Weights of a small mixture-of-experts language model, trained from scratch on English Wikipedia.
Size: 12 layers, width 320.
Experts: 12 experts in each of 6 layers, 288 SwiGLU neurons an expert, 1 pick a token, a softmax router, a shared expert of 256 neurons.
Training: a variant of Adam for the experts, 280M tokens, 4279 steps.
Below are experts of layer 6 (counted from 0) of a mixture-of-experts language model. Rows are named router (the router's row for the expert), down (a neuron's output weights, with its number) and show model dimensions 0-63. Each number is 500 + 25 x the weight over its row's rms, rounded and kept within 0 to 999. Numbers have three digits each.
After each expert's rows: "raises" lists some tokens whose logits its average output raises strongly, later layers aside. This comes from a sample of Wikipedia text that the model never trained on.

# expert 4
router:468554541503483470514468539483505534499504500460511441515517504484477543495489472523495518508476500465528497513502492490529530470504498500516515482504541526474506466482518507445509489489537515
down0:505512515506513508494496526516496477505529501432501493526453498544513531486491471500521474480474479511514500475482540505484547443517476535516490493520447514481490443478492492548526506490491442
down1:510478499482537499533474497473499521451504502503478543489506464470539512484468485538504515496546503503478454480512506496526524465537509494566512463529486480501491519485543516460494502513480487
down2:489535489525520485520508493511465486522506502486517501527464555492497471557500473498506442452494492480509504468502480485483534453458471523501456445515503465477519508476535517488522504530461486
down3:481508513469429453501501520534490513476524464483494518478505538485496485506501534475511508456498503466492506481488503533485497536476502453496471518507485505478486469499496502490500480495519483
down4:471485547499506487525525499521459509515502472541485506480478502477498464483489480467479484483519491485510482539455534562517497517504495481494501501509477480469509492498504508511498498470478520
down5:502545513525489481466486540506491458473479503483494529494478482535511485516504470497492484478494522500525493491523466505492488520498481512554558497496482534493475482506498493529499530534518506
down6:484473518512537496502497514499512513488541552525453512478509488481529519475492500491479509487537506570538514522552490491500554448508517476495513504517491501507508488482452502493482483536515439
down7:487504546463526520506500488546467517509478553529513536510519491503493466497484485469483510437541488487469514522523545561507501485489523474487495472464516471535468495515471455530498486503442536
down8:490509516508463524464507496527468505495502507498507538518507525476486493518442509517471526520442514470537544525492505467520485467492526485518535487526495514446465483480529559515552509515509506
down9:504458495450523520454468516489495484485544494513497498501479564544469507469490493526461490455494470506501514530505535478515513484485484475505427493521503454504523467511492457479499514463527522
down10:469543484462462509475482504504462552492503554487488513494526490468515511478484469501468517457516461515522508482509470519465468499503500497513534492461426459520542489512472517521464476509532475
down11:543467499510538458483484464524477488491497520471508460496472531494532535535473498508446570484488493482491518493501572484514516497486486545500494517524486507501498490509542529510511510532470504
down12:493473504545479524484540499496449480519456488480492494556529443515490492440502523491528527486496487487517516511495522540500486497519500532492477532507487481463528498494524535507484487527518550
down13:479502493483486547465495518504508498474488505508438452530458515530507473510501505497472522480462481488512469493501499500529490541484473506502447470491513539481501486525504480471514499489476531
down14:503486466518548513521483539504510479502496525488479484527496455519540494524549510511482549491494493537461492531469470508521482540496481514531482495531467510478516549512448461491480494484474510
down15:482530489505501515480468475478551526475480492506474472532504489477492527500484497522586500487530523478531517491532487524469485466497519515542507518510461505471524528465464507500488531509537526
down16:469494535557504449501488517543521506483493551474492485530503458456502487530504525468521530517540471506513541506497519496488545524523511493492472520520546489509489463497525509494502471499538493
down17:468510478488480523472509513513464543507481559502534537495489534499488543473542500503526507542531536493487481485485495494490470480460476515478506522473495443484482499468495479545473492487539436
down18:537499498481508522468487534494475456474507483501545499507508516507485491515506512487474535502471513480525502457547455480469529501479499513523458496468504547489496530502481459490520471507501491
down19:537491524514564492533473489487460474473514550533471524448482470510509491484477502532511516511467500528491472465499469473501478454531494498494518482520444511510483507494515484507495494481481483
down20:492545516426495513489490536516496494480510496505538497462520503519485531500503495487476487554510492515513459495488463514501503491520526450477472461543529473485485470548488485527540529543545523
down21:524543478479482480471467459502464490485497531515501530520482498463523537485488501520480486552501501527494518460535538518498496466521524489493471514529458502482496525535432521501501485531467472
down22:475503517484476475491474550520517472481506537511472487531527467469503496521473511484520487494468472536524542514513504534468500481537528553494481490513464502479473506471529501475508534508509506
down23:525496494544512466586477524482464463483497502500498489507501486467514495501517543447526470486479501505497538502510527545469503497489476469486506461517501478502488548502507446523458500563482494
raises: " and", " |", "1", ",", "7", "3"

# expert 7
router:474522527515521508511521520462495535486517502494523480442501511507469510500502475517498495452495491463528462504521497473534508492516488503526527491490509516495455483498511481464516503485553469
down0:512494512503501523481514475516490506505498516488526456523506515522504565503503511468524493498481532495509447516481511491512538457529505531486499451526456457460525459500454514543561504488520486
down1:525463473528519481553480492477528523447496509497502483450489475488511470511447474528485550514513514488498479454485524484553495519550512524558518483496461483514488510487530483478514503488464504
down2:500501521535504453526535569490492482549470477461520512504512471480472486487541445514499498498508457505486476426487505493496501507548488526504511504494497488523500515525524498508523498521467468
down3:499499468471502500508517535511499508506487470467509540493517528507489485486509540507523530515490482519501487445504528523482474483445518490529493511498554479482486471508500481472515489471509473
down4:491447561543463498497538564495474493481543461506467538487477509489507505471471511467489467510504493500539508520507545547512497512486539513523522484520513491479516525494527497517549513505502519
down5:508548525500481511447503501462512486471482478479506589514457520518516508487499475543488474434504518504482493497525505493492459489492484490525516520496533523514492481460526520544485490462507514
down6:482496518491511492531495532538502495485535520516481433505503508444527505513525495508497473485520492509482518541549493523513564462526523495476523485492490524507538534497521507448510484517438510
down7:488511496462531562472505496529490483498455521545515534488522503539494479484472498480498547490527503471474476528503512515455479469473482532472517455503488519520472514506459515470522520504477509
down8:495507507498474494454493488487465491506490528470507497489484530501488508547479462519485510469429457454538510497509544449488489484490531491470514506488505525456480510521498492508525534509481479
down9:510489500501494514454466529492510504457527491495477466480458548524481483476554485531497484544476480494509479493535512473526473493494506518538467494493492478464537525493502474495500508478509514
down10:496555483498497450508509497500465517450494513501496538511502485466499482477490485465483509486519491516510514500507465552510506526465501519499500451530478528548488487490532539508489508483511507
down11:526428487506526516514537474516503482536432511540486467529492512527525491490480496461485535498507505479528534454499521533502551463503496494529495494505511469501513497524523515481566502503481545
down12:462480527520491510461517438520498511529491484491512495514521465501490526473516487509499508462481495494533507530497504514498483512517448500476511525497519488455517483508492499528473477480517538
down13:455477493517496523485515500542492498492508473499490495480532521492487474461492532483505500443511498520494476505507485458532494526461498513499466495494524508506496513502524532481514520499497515
down14:520527516513494498513499512485475520503488507495499438515502458516518519524476501497498514525523502507491529522488458516523519504471499514520517503499522474508525533530502468489471501513468490
down15:495508477515510462468486484507535491455445499483512509528445440523464545478517499514535488525533478481514515533530532467474474483470518486502507465506502476500488497509476499464532509505552478
down16:491458486483501479492458521464515474486474543528486536537549508443509481552486517488550495504510521487501516496476506531495512494503506508463467480503510502528485440523475474502462504467503517
down17:465526491517474522490500475489467516515462497477522559466502526491495476537503457505498485559483512506484492492477494465482503483483504536498499545475504478480447514477507482547545470512527445
down18:515486495528487513514541536480505480477537466513459518506486479487490503527486512512482497512496497485513515500556517510495501485443511530530485471481518525507484537474510499512515506500514476
down19:555490496484539518463505466521460496477506517542472467487500510513501489489489486493514505481502482478482469467493474471480445446512491478505480484480479530454459494553491508516476489467513490
down20:478537447483483515531462516473490512500504523524496468481525530490494521534479504522482511490497497515500483488526477501481500495501513481480476484497520525499455526511487472532537499551526474
down21:482507488509514476526461482507495503501521530496475512498521491439495516479514446483476496528496507532488555475517507505524524472525556496509470520517486503494481538519495516522504499489499476
down22:464525491511535489487500509504503462486500523533464517522494486492543509544502534515514492511481504486500518512489478521465469501483532538412491497500474527504468500476499471449482458528535500
down23:498453488504495490537488520513487484457481459527523512489500477487508490526483496463517465553463481530528555527503486518480475485496476490507482513513444451519522554517465449496466464492529515
raises: " a", " the", ",", " an"

# expert 8
router:503481493510534521531466505500482505482456471493539433515502499506466509527494465546500507495529438478542455504497498508532520468512489514512539474538548501489465497495476493455502475480515475
down0:493508503492519495498493510512470491517555484488519514493482492496516511501519538468512469458467500560513465494460520472421528470477480550470540481504484508495519508465485522565499496462521465
down1:520441482493503498550465463469514525474510509496472502476461484491521483526480479589479575507521502505478506479459542513530502522572513469517540504505480526525509516478526511428483485502472503
down2:480531483552537497526499522513509512513516488533537493485487481548477499504508497476523441503480474493520472485503509492505516441502515535540531464497530486482482505487527507512521515512478467
down3:497510490457485496507505514517534507510512509485501509498527506498508477522508529459512513470504492487473501492468501504471510512463533462503518514495487460536516424499504476535534463459523461
down4:496486515495479477487532515496465502517491474505535510513503505454500521483509522494473474509512517526545531520487557508487476512486461505540521522508512490480516499521551498507536504521527513
down5:522516528489454466503481539504499470467468516484491565505446504526501471524498502535553511466490540477491520506481465489511549489523529499501524514485491544518493498478519521499515509496494514
down6:488484483499516508487508540545506507500561527499509463525497496492527485503482499515511460521530481499511519548542483493500484494455525439494519492486489552533512499483514480487472479523450483
down7:461499530457549504469511505526463493512532520498519535486497518518487469496484486480465513441510472483446540547513527536530475484474493495481509487480526487514499469497466509505493514498478531
down8:523505494506506504480493486510469527476504498501511496507479539461499529523490516522485505527467483466503533495521536467526506505492533495466524491548494477485465491493481522525541537540459497
down9:519475484499468474509466501488469462491557493498479487465497527528477507469484482504461493512492480505533481496524530496517478491467494473492451521509455487458535501498462473487530498471554486
down10:455534518478493492504526499519428541504498520492500548464493500450507509538490482479498533514528499492491539473517477504476533520476460495512519499532445506526510520515520497538495462444537499
down11:546449522507508542469525440499498495492507561499489495537466511534529504469473468511455524485485467445530527474485556490492491469504459491508483466521536489481475505509562525460496522491519514
down12:497474528479488516481510507498455473520403491486495521553536446498488528488521491495544536457530482465522501506485528538522437497529497509487514514492506491474519514501520516508517482535511508
down13:490506466507514490474525511518511506507495475506432473461489529513504495491522496501499479464491452517465493487463510457528459553458468487527472491536512503506469494493501509479469506516508533
down14:530535507513533530521501484502504500484519531486494515521478493554496511501518501467515497510480485509469557492477480501489480527512479511508526514496479474512535503519472442487498474484472503
down15:452509520532486515472465502492525501468506495516496517513491494500512556490500546529486512525515497480515469538511515460458464499496510489517464555535518485462526530532487498546489516518543472
down16:495471500464506448510490503504493540503485528491510470518507501446515453521487474515524489511501513484508525500479500484479504585506474464508475491503505506541521459509524500486489506513505483
down17:479472497504548517480527508516525499534461477496555473490504527540508510491512476473520464566508537552477482482491498451473459453482526516514476491515502479490479487514493496524537475487511479
down18:495493552461515494478478534520538486507511512492521458491494491507482492515500501502482510493488519480477486489536499478492507456504501528566477457486535542490532508460500426485502488461502461
down19:510484536473531489489487488552445498484506533490516488448518493525510477504499501514515494508464516497486450491505512490497514458515537454505509510497456497530502518497514467509514502516508496
down20:476538495480496507516516509507475477483496514519526513478517498500491533551537501509481498534514482498457462465509460480483476494503512476471470453503540479506477504525488473512483506526517496
down21:503509522524492458486489477501494480495518508518465459515515479442534516504478473529502511527505506522539533475493515496522501482468516515502454497503480540483499546523469500498514483510459471
down22:524506492495509521491512504523488452481467556491505478522474500494524481488506485491510502549471502490460547450543509497483498525501520501452516488456487466488499530474494475422485517504521500
down23:487484469523536501536488516529508466501506490508555466489517461484548474484493521473553515496472479520510493458498508535482467537520456509524465495549473483553479547519481478485480519488515499
raises: " the", " a", ",", " ", " and", "."

# expert 9
router:504521521499511463505465513435500540495531523503511424487519509486450521463517488511513514475477465475522493496501484466551496511534493507524525502506545504497445514489509523468499490521522488
down0:484502548488501479501509501515467477480546539437474493519497516516514519503502504504539486482432508511529517495472523471474492460517514529498493524510485539469510459524467520519530514462549487
down1:548472498509504497555461506457510517469511529497481523486472498471498492509478486536483536511510540497486468482510507464550480502513503494548497477507500487520491519480512523502502513485460490
down2:458523504518531488508492545516510508453513497483506497524510507532459504513532509482536455503491474486490487459508513479486517470490507514495486509561507510516471536510545513489504521510451501
down3:520512487509463466511499524521523517533503518478522498485482526506523483502500524504513501487488516486493492468471499502488495479418521457509485524545532520499495506483448510507529507471518463
down4:495507532557468523519513531498490505514509465524497502501484517535516497489486513517471473515493497519512525526495486552523492502516446465512498508509484459451538525496500552531555501505455504
down5:514542516505473478481470553470505470483473539468502500504496497513491502496495499491508487458461538453540520488545509528504530520504462486526500520480501533512466510519494500520503533516489507
down6:458508521521442480481478575508497503466551501517495467498507518495503504511521499496530509529514500514520525488531501516491534463493521481533508462514525487492520510509511504486454460517495481
down7:480474495479501508472491530501485506497492508535513503519492509536487490476499516474474490459554499494468503540534540564495498478537474468454505483480512495528464505533489520549511498482487530
down8:526500483471490515490512473523483506488530530510495490506510547475467504526459526513474492511467494471511494486507520469500520477526536515489518499519517522452446509495484512460554513518472502
down9:520490514509455529478461484511494492470511499476504497486493527535474509469492461507503484473491476484482516489504493468471491486457490495468495518510498531509556476517514483486472486480549499
down10:502525530507485473504529506529472564505531541489495490535545537488461500501498513502505513461495493492480534475507480546460465494483482504521495495526466499533509504520534488531501512453496473
down11:531484492489506512468507447491502500485483522500473495495443486514507531505495463486480536496512518471503503462512569536526510467513496517515534465511526489489464506491537499479493472536497527
down12:473516495519447485491495483519509496502472476498526470528491434509529489490522484517514539489488481488501532522501487513477460511518509503493537548511500509480493463445530541507522501522497526
down13:467497477501514507431527518518471491473533493505451497498479513506510485498507538473525526451534491522474487514484498494493462545465487509486481496511496493497486504562524488477486531500505505
down14:486517498486499483514492499516482481460512503528503469544477475517508512516538510491489534509516483513480532524497437504522527514462459509535544461510459511508487501477473452524487525511479518
down15:511488493490490534491522484427556531486465497508479468566484482518484566514491463554540488497554496492520509524497501502523480470484556467485524525522497475486564506492462504501487508511497507
down16:491471524502473472493508520508512534447492519489524449534498487422521513528527500505520520505524472478505532521485536486520576544484487476493508507514495505498531476495514523522467540498525500
down17:468519478516507514497496489509482519506477522470511507481489540487509507535532494472484503532495531513535448479485516496460471428503492517468521527494500468468452483478501506521511497501527460
down18:536478499446456509462511507493518474456556512554502425487515520498495476499492494512484499479485521486508482502564483513491500484464505510519470498522477527474509560496491471456493458523482485
down19:562476485468523496517514479507471487460530515536482537460500475544482516484443482521528530495465548532498471491489463500481527501527483470505476499514476534496483539498483499486512495516504504
down20:493550541474504511537490537500500459479516491517536503470488506513470545518505479522474461539515505529497461484533449509507520485524506483501486456501498491498456495523493473552554519541553506
down21:505531528532480475490457465494499498467524546472453479486511504433482522451469493540509482565518525527475550485477526508497480484479501487497463503498500481499488517539477500519528481488476523
down22:467506542471507501482481490525501500487487554513487479534523490475529475545502498502494520477491553510492478465493458525466493535513519482453458464476499532536464511465513480446487487511497484
down23:493489509520549462503469497461469455471511500529508454446465470502505497490516514481482515513497486525511541535523475531520488473455522460505475451498489494529499513519482484515457526470490502
raises: " and", " ", " (", " |"

# expert 0
router:494491524525494493504462506480498549504532499500470468485547516474488514481514474531498453510519466501496462487502464487515482492541475516534518516503513526468475512503501520485520480476535462
down0:459494539536507517470517506529473451511490502463489485505486502528527541497485518498482513520460497485523536504466520498473522483522519531517524495518490492467520478458489485533504515476503506
down1:549464491527522507524476498439501480468530488507456545490476468497521458505463494547496541512506527501487500439503543480518516520561559540528518476526465527503488507461548526469496496504452461
down2:498517519506532444478486537502488498517522485511481449528487548500528479510505487467456493544497494468466449456451500475477526444515476529513492451494474499502486508489526474508523539533453456
down3:475516515477434478503496508492516551509494478509513549494541524499537514509538538474492501449499507508496514479486509488451503493467491486463476527516495491487498500486525495522530490466514479
down4:466509486524480456502541518487468482471503504516507530489479476473526494487551516503508460516516504491537485516511533539504511530501475495499489494507504497468515540488542512533509501467515515
down5:521567529496473489499510520447477499455522497517489538495442497539486502494495520494506465473517485472533490455502495462500479506512537494550510492462479513512482490534547537495490542528519515
down6:481509497492497462502536522505512508489529505489475480501479510501508537520482504490500468514510501504506519526543458500538529501528535486481467469475502529520509532469491521510502457562481492
down7:458575523473519522479496522511470572507479525539503517514541507512523490497475520472458499475529516520497489501510537547486491456492484468444524484459510472543469519498470495492514499514495525
down8:521487486503465510483492486551465533504506512470495489514476493497486503509488496500460498546461503479502498509493531477563500511518525506517517500506520533512476522495506511461518508517500513
down9:455500482530486517496490512512476498454514504519446518469528559526471502493521513528482485497454490492518506469516531467476473479448565492506443532497529456512504512490487508471521504481554452
down10:486534518520471502490484517504454507481510562475511519479489546477507488536511478492512549483519536493514529461520481542469478485504468503511507510501453498483501488498531498536507528454508494
down11:513501494515520528451477476518506491574493561491490484532458506518537500493473470519480521488473502500543535441488527536506495465505500486513530494488537495468484515517535514467516505521518531
down12:482472510503497554481518498505468519472481455465487469546518499489479497482547515516483510457508521482496501486514532538519512480488462506498502510498542490460543518473482513501501467496516492
down13:478513486490503477498503515524499473507502520478483486505486490480508503468525529515498532467491477535470443499498514462499468558484519509492501485514514508497516480544504500512519542501491529
down14:524518481526533509517489463506480508514515502508557469532509461503537516505536501448494507487474463513501527536497490490548540542506446478555491483502476505515519535504468485504496518506466512
down15:514473488507499514460475538465519487453495489506483482537484487503438547497509498513546493514488521525558527498526539450484461490485511508500505503518533517494532501488494523522495505494533482
down16:497484538530481509489483539479523536528484532472521435520494498492484485546473512488528484502502500507473497495543492492531502544490458487507488492517547553458486413493537453488492528488547492
down17:443488505487484513487521515490475508493476524477511498473504553509496479510534513465553481528490560508542488484489509487503438490477515479506544512488471441425453504472467494518512460472527456
down18:526466525455525477517496517541501442508526470528481476516499511504495470508463480497483511507493525483509515444533503499490507481495525499530477536531497526503513529476502487483547478517483511
down19:512487500507551517507488485521453489528511488589482488460470496542509486483458486488510511505451516544520490492495501462523501465530505499537505483486430518508483536508512469535507501475510488
down20:528520463451491502539426547500494462487498496514510493471488499469513563516529490537477501509507497496500470481493488509488480511537520472511498496521540471463494531548466501512541500522544495
down21:508527514528498477502485488484486483477531532505486507522481525444506529477470488524495468539564499513482538456533509502512523515540509494507496520479472513486489529520474515519546518495424480
down22:469541503482521524443535488534515457493494523517508475516514457495517478500501520464491520529459501544525553547530518550447466490501505506480488468512486488500447478422495482486489517539510490
down23:509488521548537453508518511494447483465538522499575474456467457483544522521504529459509481496469473536543547529530504534496491514495506463500479454493512499518499546519500465484457488474532501
raises: " the", " and", " ", " a", ","

# expert 3
router:459519522498513492515497496471477527521523519484504471480491531473502530470510435506488467480465491487537492490513497488539501471518493513514523505529541511498469475495498508481505457493536458
down0:504529514527525508470517475522468488514550506475517490478465454539546559515507498499507517493504518496506515527467542483474497485524502565471499476517443507501520473498497506519521482489553512
down1:492456511509505483547478459469484526467501510535466501503481491476519500520443464501491558509523530466474489480505503493504504514524506511540523506504472488480487515477532501521504488511476489
down2:486538509489528474491466523483518476533489480505540486485517521521496488540525501507517463532486480547501477473483521496526518447511457524514494483485515490505480496478496459526468494480444457
down3:519507510487457452477484508489525537499549513495494490483550530485486493501530535488506486464499538531518482485492483536502505487442502465497467530487466502462475533530490495516517475441509458
down4:474502526508461442474515511520471488492521515512486510528506485484527507487475514529460482509509516519507498536486520539521498519507458472518488464512546480451515497485529506504528500501454544
down5:542546503508514506468478505472494482459471482458530506536475512497497531491513446519497482454485540436484499491500479450490471547494491494509466555431461513507505502510528549532444523474516500
down6:504486500518506471477516516506521511473541525507490465505488473461531464507505496469502509497517526500472511516546459507519546444485510479511514481508488552530515509470523516465497464525441459
down7:485504511487538511498474470561457541496448524475499532525498530500503444490499496475481520478518483495497512486500540524459460433501464493482520495510546472506485467467495488469509501471495566
down8:519507535467515467456529505547470485501493529481485508490501545502517498517453503454514515481431478492525507501548507517503479518518543488523523481518482504452480489494468506508493537530469520
down9:481495476481488489472500491486473529460499534436484501495496545533461509462517496504479518473500494474527489533535507458505450477500500484523483527489439498487509507547457484461529500469562524
down10:472554525494465479467498501490467515486507511489492545490506524499483509487493458503480534502510473514498485480523484531474479515448482476512565477508450526524520508491523497536501481446501494
down11:508476482503542505482497435540471494515512517536472502516476512565515515472487456510458521487470523474523523461487566510503499473530513509476504496527515467477490491512537552503516481523478525
down12:494475497515504527489527520500476529536465507500468499555522474485514495503512501488509552456507505455523520485498510518492483527521497486499507471487544499462499531471539508455521479514476518
down13:515506504467463549500524499521493507473485511533490496515468470534508460466519505473516491464511469469494469470501461443510477548506478520511501496475511554478498475534530524502492511506475513
down14:484520458515528481508467476530508486503520481502486487489493447548496506500475514489505484478456486481493511503483460490505485557472470506513518479505506510506522528530471466461510499484485520
down15:500532481534508487501524507504549540480452478478522463518475490504468519516503489516472482500557506476539489493513503462526470505482502451468501492498506526475521502506480471509503503511497498
down16:481465477514477462504472543451499543500524515448491492469519458418510505510502504514552510491507519487476523464494533495492529524502490508499479516525517532489511517520523459498462555490502500
down17:461545481503491555505491489485487516522450511487491485489473541514519502510509498483466485531497512499503507482500507470490450443460488493488466529485469479493470476456506477501525516540511444
down18:529496517459473505517482522533461477505494457482516452506473544476480479550507487504503494515503522476477529471565476506521533473481487488534435511509500543488485553484487457491528530483499491
down19:527497494436533504487468483523479479497473515553475488467443501527530537493454498514488555527439523496522478519529494515478521502480542487484501488525483523492464511520486473537473481474539459
down20:498529517479492493559477534503522465510486498558534493521504511518478535557537468486502472546508497514491469514528430492497494486506521494476466500505535477458485479544487473493541518541524478
down21:493533502511478502474488508512463474501486514486463453518474516463505524481463486508503462573504507540505534474499512492523500469519506506478491491540460495459481538540436519497525493481482481
down22:512518507527505489496488492502532471488492517507455489538502501494539482510509525511531517525489508532515499510498511536479497529492524513476478498499498484520446517482522481464462477524550455
down23:495511498505546472558498540483486443483515504504550458484520446477519516473508540492504485503503482500466529519481484533475498540516470486500511445502496513501498536552540489454500505521508496
raises: " and", "-", " of", ",", " in", " ("

# expert 1
router:502519543489529513513488476473455522517513504490531468498503555517468489483521480527482505494488470456494515514491514504539491516498511515526530494497528505476463502490501502434525514508538443
down0:493545515548554514467504482592499443498539515456486507500467489548510537521471490476524505534474536496517451488476511453495500420491501516488526503525495533493509451539482506535535513497526485
down1:539499508496470503547503508490524504455543513505484533490509497499499513530483529565511550522518538487494477465500522486524498493509513510537529469515500491484519497474538496460461498523488494
down2:496513522502510495520480522496496498514504487511495503505528449518421500516509462491509462471469464466520497473487475497536489465491469538497500453461495469505499508512508522488511504544461482
down3:514490480491431452478501501510549524505529469512521513465512537490477520469513559495499488487539514497471459479494485537470528496461507494496484553493515491483501467486509498558552479432512493
down4:491491525509474486534519514495461500502504511504500513472493502457527514527484510517468465491515474529500509514498491540523494514474501491518507461509515462485531512520510494509537529473491527
down5:524549509485509513492505520484514467464490467485507545490453507544450467510535489492524474485485526458505508523519517507553476542480477498526504503420495536536543521496522527528512497524529535
down6:500512510510488485501514530503504502507539530500490497526481495484518507493519511530472503490520521498514538480513476496491513453485519484494542458509506520504489474475498499483520508563466509
down7:502502521477531523532495486543473488517499514518477489529512522507547466502482489474442529468511450501465487501505533522487463482466474528456516468493521533529520507498463504485494492483481525
down8:505493519493474492467532483514480513520498485486495502506508522492478472533450506538482488474458487452510520499496520445521502478516500498531534523516500493435472490476481520528506494505492494
down9:496500500497500511471458484481491518441547521478491482493473530559444483455491482516531515479459464472484483515535515433506518474491481495479457532497512494464517500504532490471483468455512512
down10:485545486491459485473494523505470518477492542471505520461537513466485508458510490493462531469517500510495502478514509526481476517503477519521522459486441538505481514520542513512471489482494472
down11:505472489482521531489477476504494458522483527520507465493464513499551544504486489507497529500435527477520488480490573545537482452541465526478508505541510499493476502490521523478503489493498536
down12:470466497554472520487496493486486511537460468501486492536485450494465510493497494491492509470496501488486485479473510505504507486538526487445505509501473496487518496472516539502479519499500527
down13:482504481523428492462493503523497505503496495510468509526475559473493443497520491478514503431487481510479473512479490485549444601470480510463475449494494525493488496538520496484506520495506497
down14:483496521532529530541476475495486494501550517505461461518523466535495491490535530507479549501527459467488520487500475496509457515483463503543497507493522491519526548505517414464497523510487478
down15:486516518514482537529465501483517503453487521515512486482500461514514549472471474522531498492524515493488534522505478485485492501500523493515507476490498507490567547483473493517512525524496480
down16:491474534506467435501510550509525523505480516487489476530541477447480500540477501494548495519524505498475525511512563510503533531515487470509472502499542498503501449501504502483488498483513475
down17:473501483490493549445517499515506495504446482496528524471481527510484527467525475495500486538512523491506445486463505484450468477453502530524501488513514461499494500498528525521520494520482448
down18:546480528473489516487503497511479500491511495521483458521513519487475478531508501497493508513440530498510470492538487488500552453488509520536448490519518515464525530490493464468489494495477451
down19:556505484494543501497495491547495492517469513491517466484487483525522483463485503482512538482472530517524504506516483521484530497512493488512509504537418507473487503490502480518534488481537470
down20:517551532479472503552490507490487469504502518540549530502484541474507529540505469539473505518529474496508488497527463526518498503503516495491496484540512480508469500501476474503514544555512499
down21:498513493493496474485458481488445519461511491494448491518507474460548513457506476503498491550519489506493524446514531514503495466502534520491467513500470510478498503520477517520507528512503491
down22:494523513511482497495475501496523472467521549542471492527487481500538485502483542482500480516473488546537532523517492540450498511479527507461460471511444475556482512491515478474506440490523451
down23:495466505485483497527483506480507464453514502501512462476482435512531520489523503492493521520465505540512544521514506521447486505479478479502486475523463514505517561519524484501471509470491490
raises: " (", " to", " in", ";", " from", ","

# expert 2
router:472562521515500500502495505471492509499508512503486454497521501470495518470542471510503527506454457463535510512510465519515508459520513541506484458532512512471470527505510505452503497482552489
down0:515530542542513503497539503514509491529515527479546480511501509523516495499518502471509500513488520486493481489478514446467548440500530532496529512548492486464485464525458509547510524501528475
down1:514483502508469507522486472472518504464483504526479527503494502460511483515499479527479521549524492505493456495507517502511510507526555483539520460539455505463478504480551498445491483511522477
down2:444515519521541457465477521534520512525521473500508535501530523525483473520519489468548455518464459459505492484514505514517537464478447504503517466502508493491497498485509476508490482507467516
down3:497511515460468460497532502484509515504508491486506536503518509483522469474497528499503505498487510493493496466520512468495484507419506494488496530485476508506523476500475477538535450487516490
down4:456449523509448471543509526496462477448521465539523500489474521506522507498517529480492463529526487468497513521498501538523478527500478513502463485500498506441517492503514514532499499492499494
down5:503541526505509512502490544467493484493481509477519499491486498531514496515516475533541485445490497458512491481527495497497481483491518511550508490505524503516514507494534535544508495486508492
down6:530488506456487469529487516523508470461558523480478506514475490497552535508472524500545491469511522502489501541522499505478526467489489469469520479516530482525485493494483519456485476566486470
down7:448547522494542513501477521517488504533510489534491526487521538542522476505493499457506511459531495486474500490497519508476498428497475508469514472511532461523485516523470476499551500471477515
down8:530493513528452527461492497540436515480470504454478471498521525487507514483479510527476532480449495448516490504515528483525504505501541499495498491527491548480470507500502510513505502502479540
down9:521491499463491511494456491518497525471551514477493484445479549521464521491508481522489506462512475496505530542537516499514494497459501475508470531525490459493553492488500473510508481517508479
down10:486539491484472489526542522528474533484527556478520529488510546465488494467546502498479550472549486510479537483483480522458480488484523504498552473517463483495528506483550529509484507477509461
down11:513493483516517495484490462539473474503504524521474485507470513486512520507517477500485541470503532500515537483484548482529503496514518527488485486545477497453497523526548527478526466504485523
down12:521455547518495523505531491496473523523456443485481476520507434511490493473539467539522518495511514522512524518504531508486459516560470519484506521521489492518529521478491505460482486485478482
down13:490519501526490532501504499514534471509517536504463510525518503492476507471481567483508507462514549497469471493507495491562483553496455485504461500513538538500512500535488500471504504540486477
down14:504485471504536518511482484490512486514517516515531492507475432520518511517527528492503515516482490480521522527487483507507510501499485519532524504533534498491515480493466437482476522483481501
down15:485490472542483505516488490467486506444499500523508517524479486508457538472477496524548486554546491476503550512505498497475459495466475485493497483475535475494519487470488501536448503549500528
down16:502462505512478461527495528512496511475485516516469498523502466444459507532508509502536517518509508495513541512510509507492489553492478526508472478489534514478495474493535480518429526512513493
down17:481483475504509555476529513496493465520441497540512538496482541474490503469501475468485469554510544511484489476486498473468440480504483525473510523488541463495482511478489479552500503506495481
down18:530473510455479506495488499490501473460520494529516461513519502507479511529518526490471534539504505492521504494537484472472518496451469510512473482483493519502500566503466494506506491496534486
down19:537478502476542521479489525536421484482452527538483497467501532552520498500501458525514518487484526492506452506504486500498468474502543466499474479499463498508453527512516487543543490475509494
down20:501546526486504516560490545514482454471512502526529460481496519497459526555533502506498494513497507488492461496547484509490494508514504476483459462489537471494482497527467471497493517547543512
down21:470556491505495475473468486500498526430522491501494454481497476470508513510475488528504487547546520484489529490529498492503491484514526477501449480491504514487488518532456498512528477474480462
down22:505536536514545496520530538552509486493466544503474489518508478494485487511501496465517490513463511506490504503511485528483489526493540513464483456528467506494502494446479465429498496503523482
down23:514484496527552469518488483485445460467497503505514451474496484466533507485494542460502466516463513510537543520497481543487518464512509463542469486541477470503493528541494447495473529492472515
raises: " (", " and", " |", ".", "\n", ","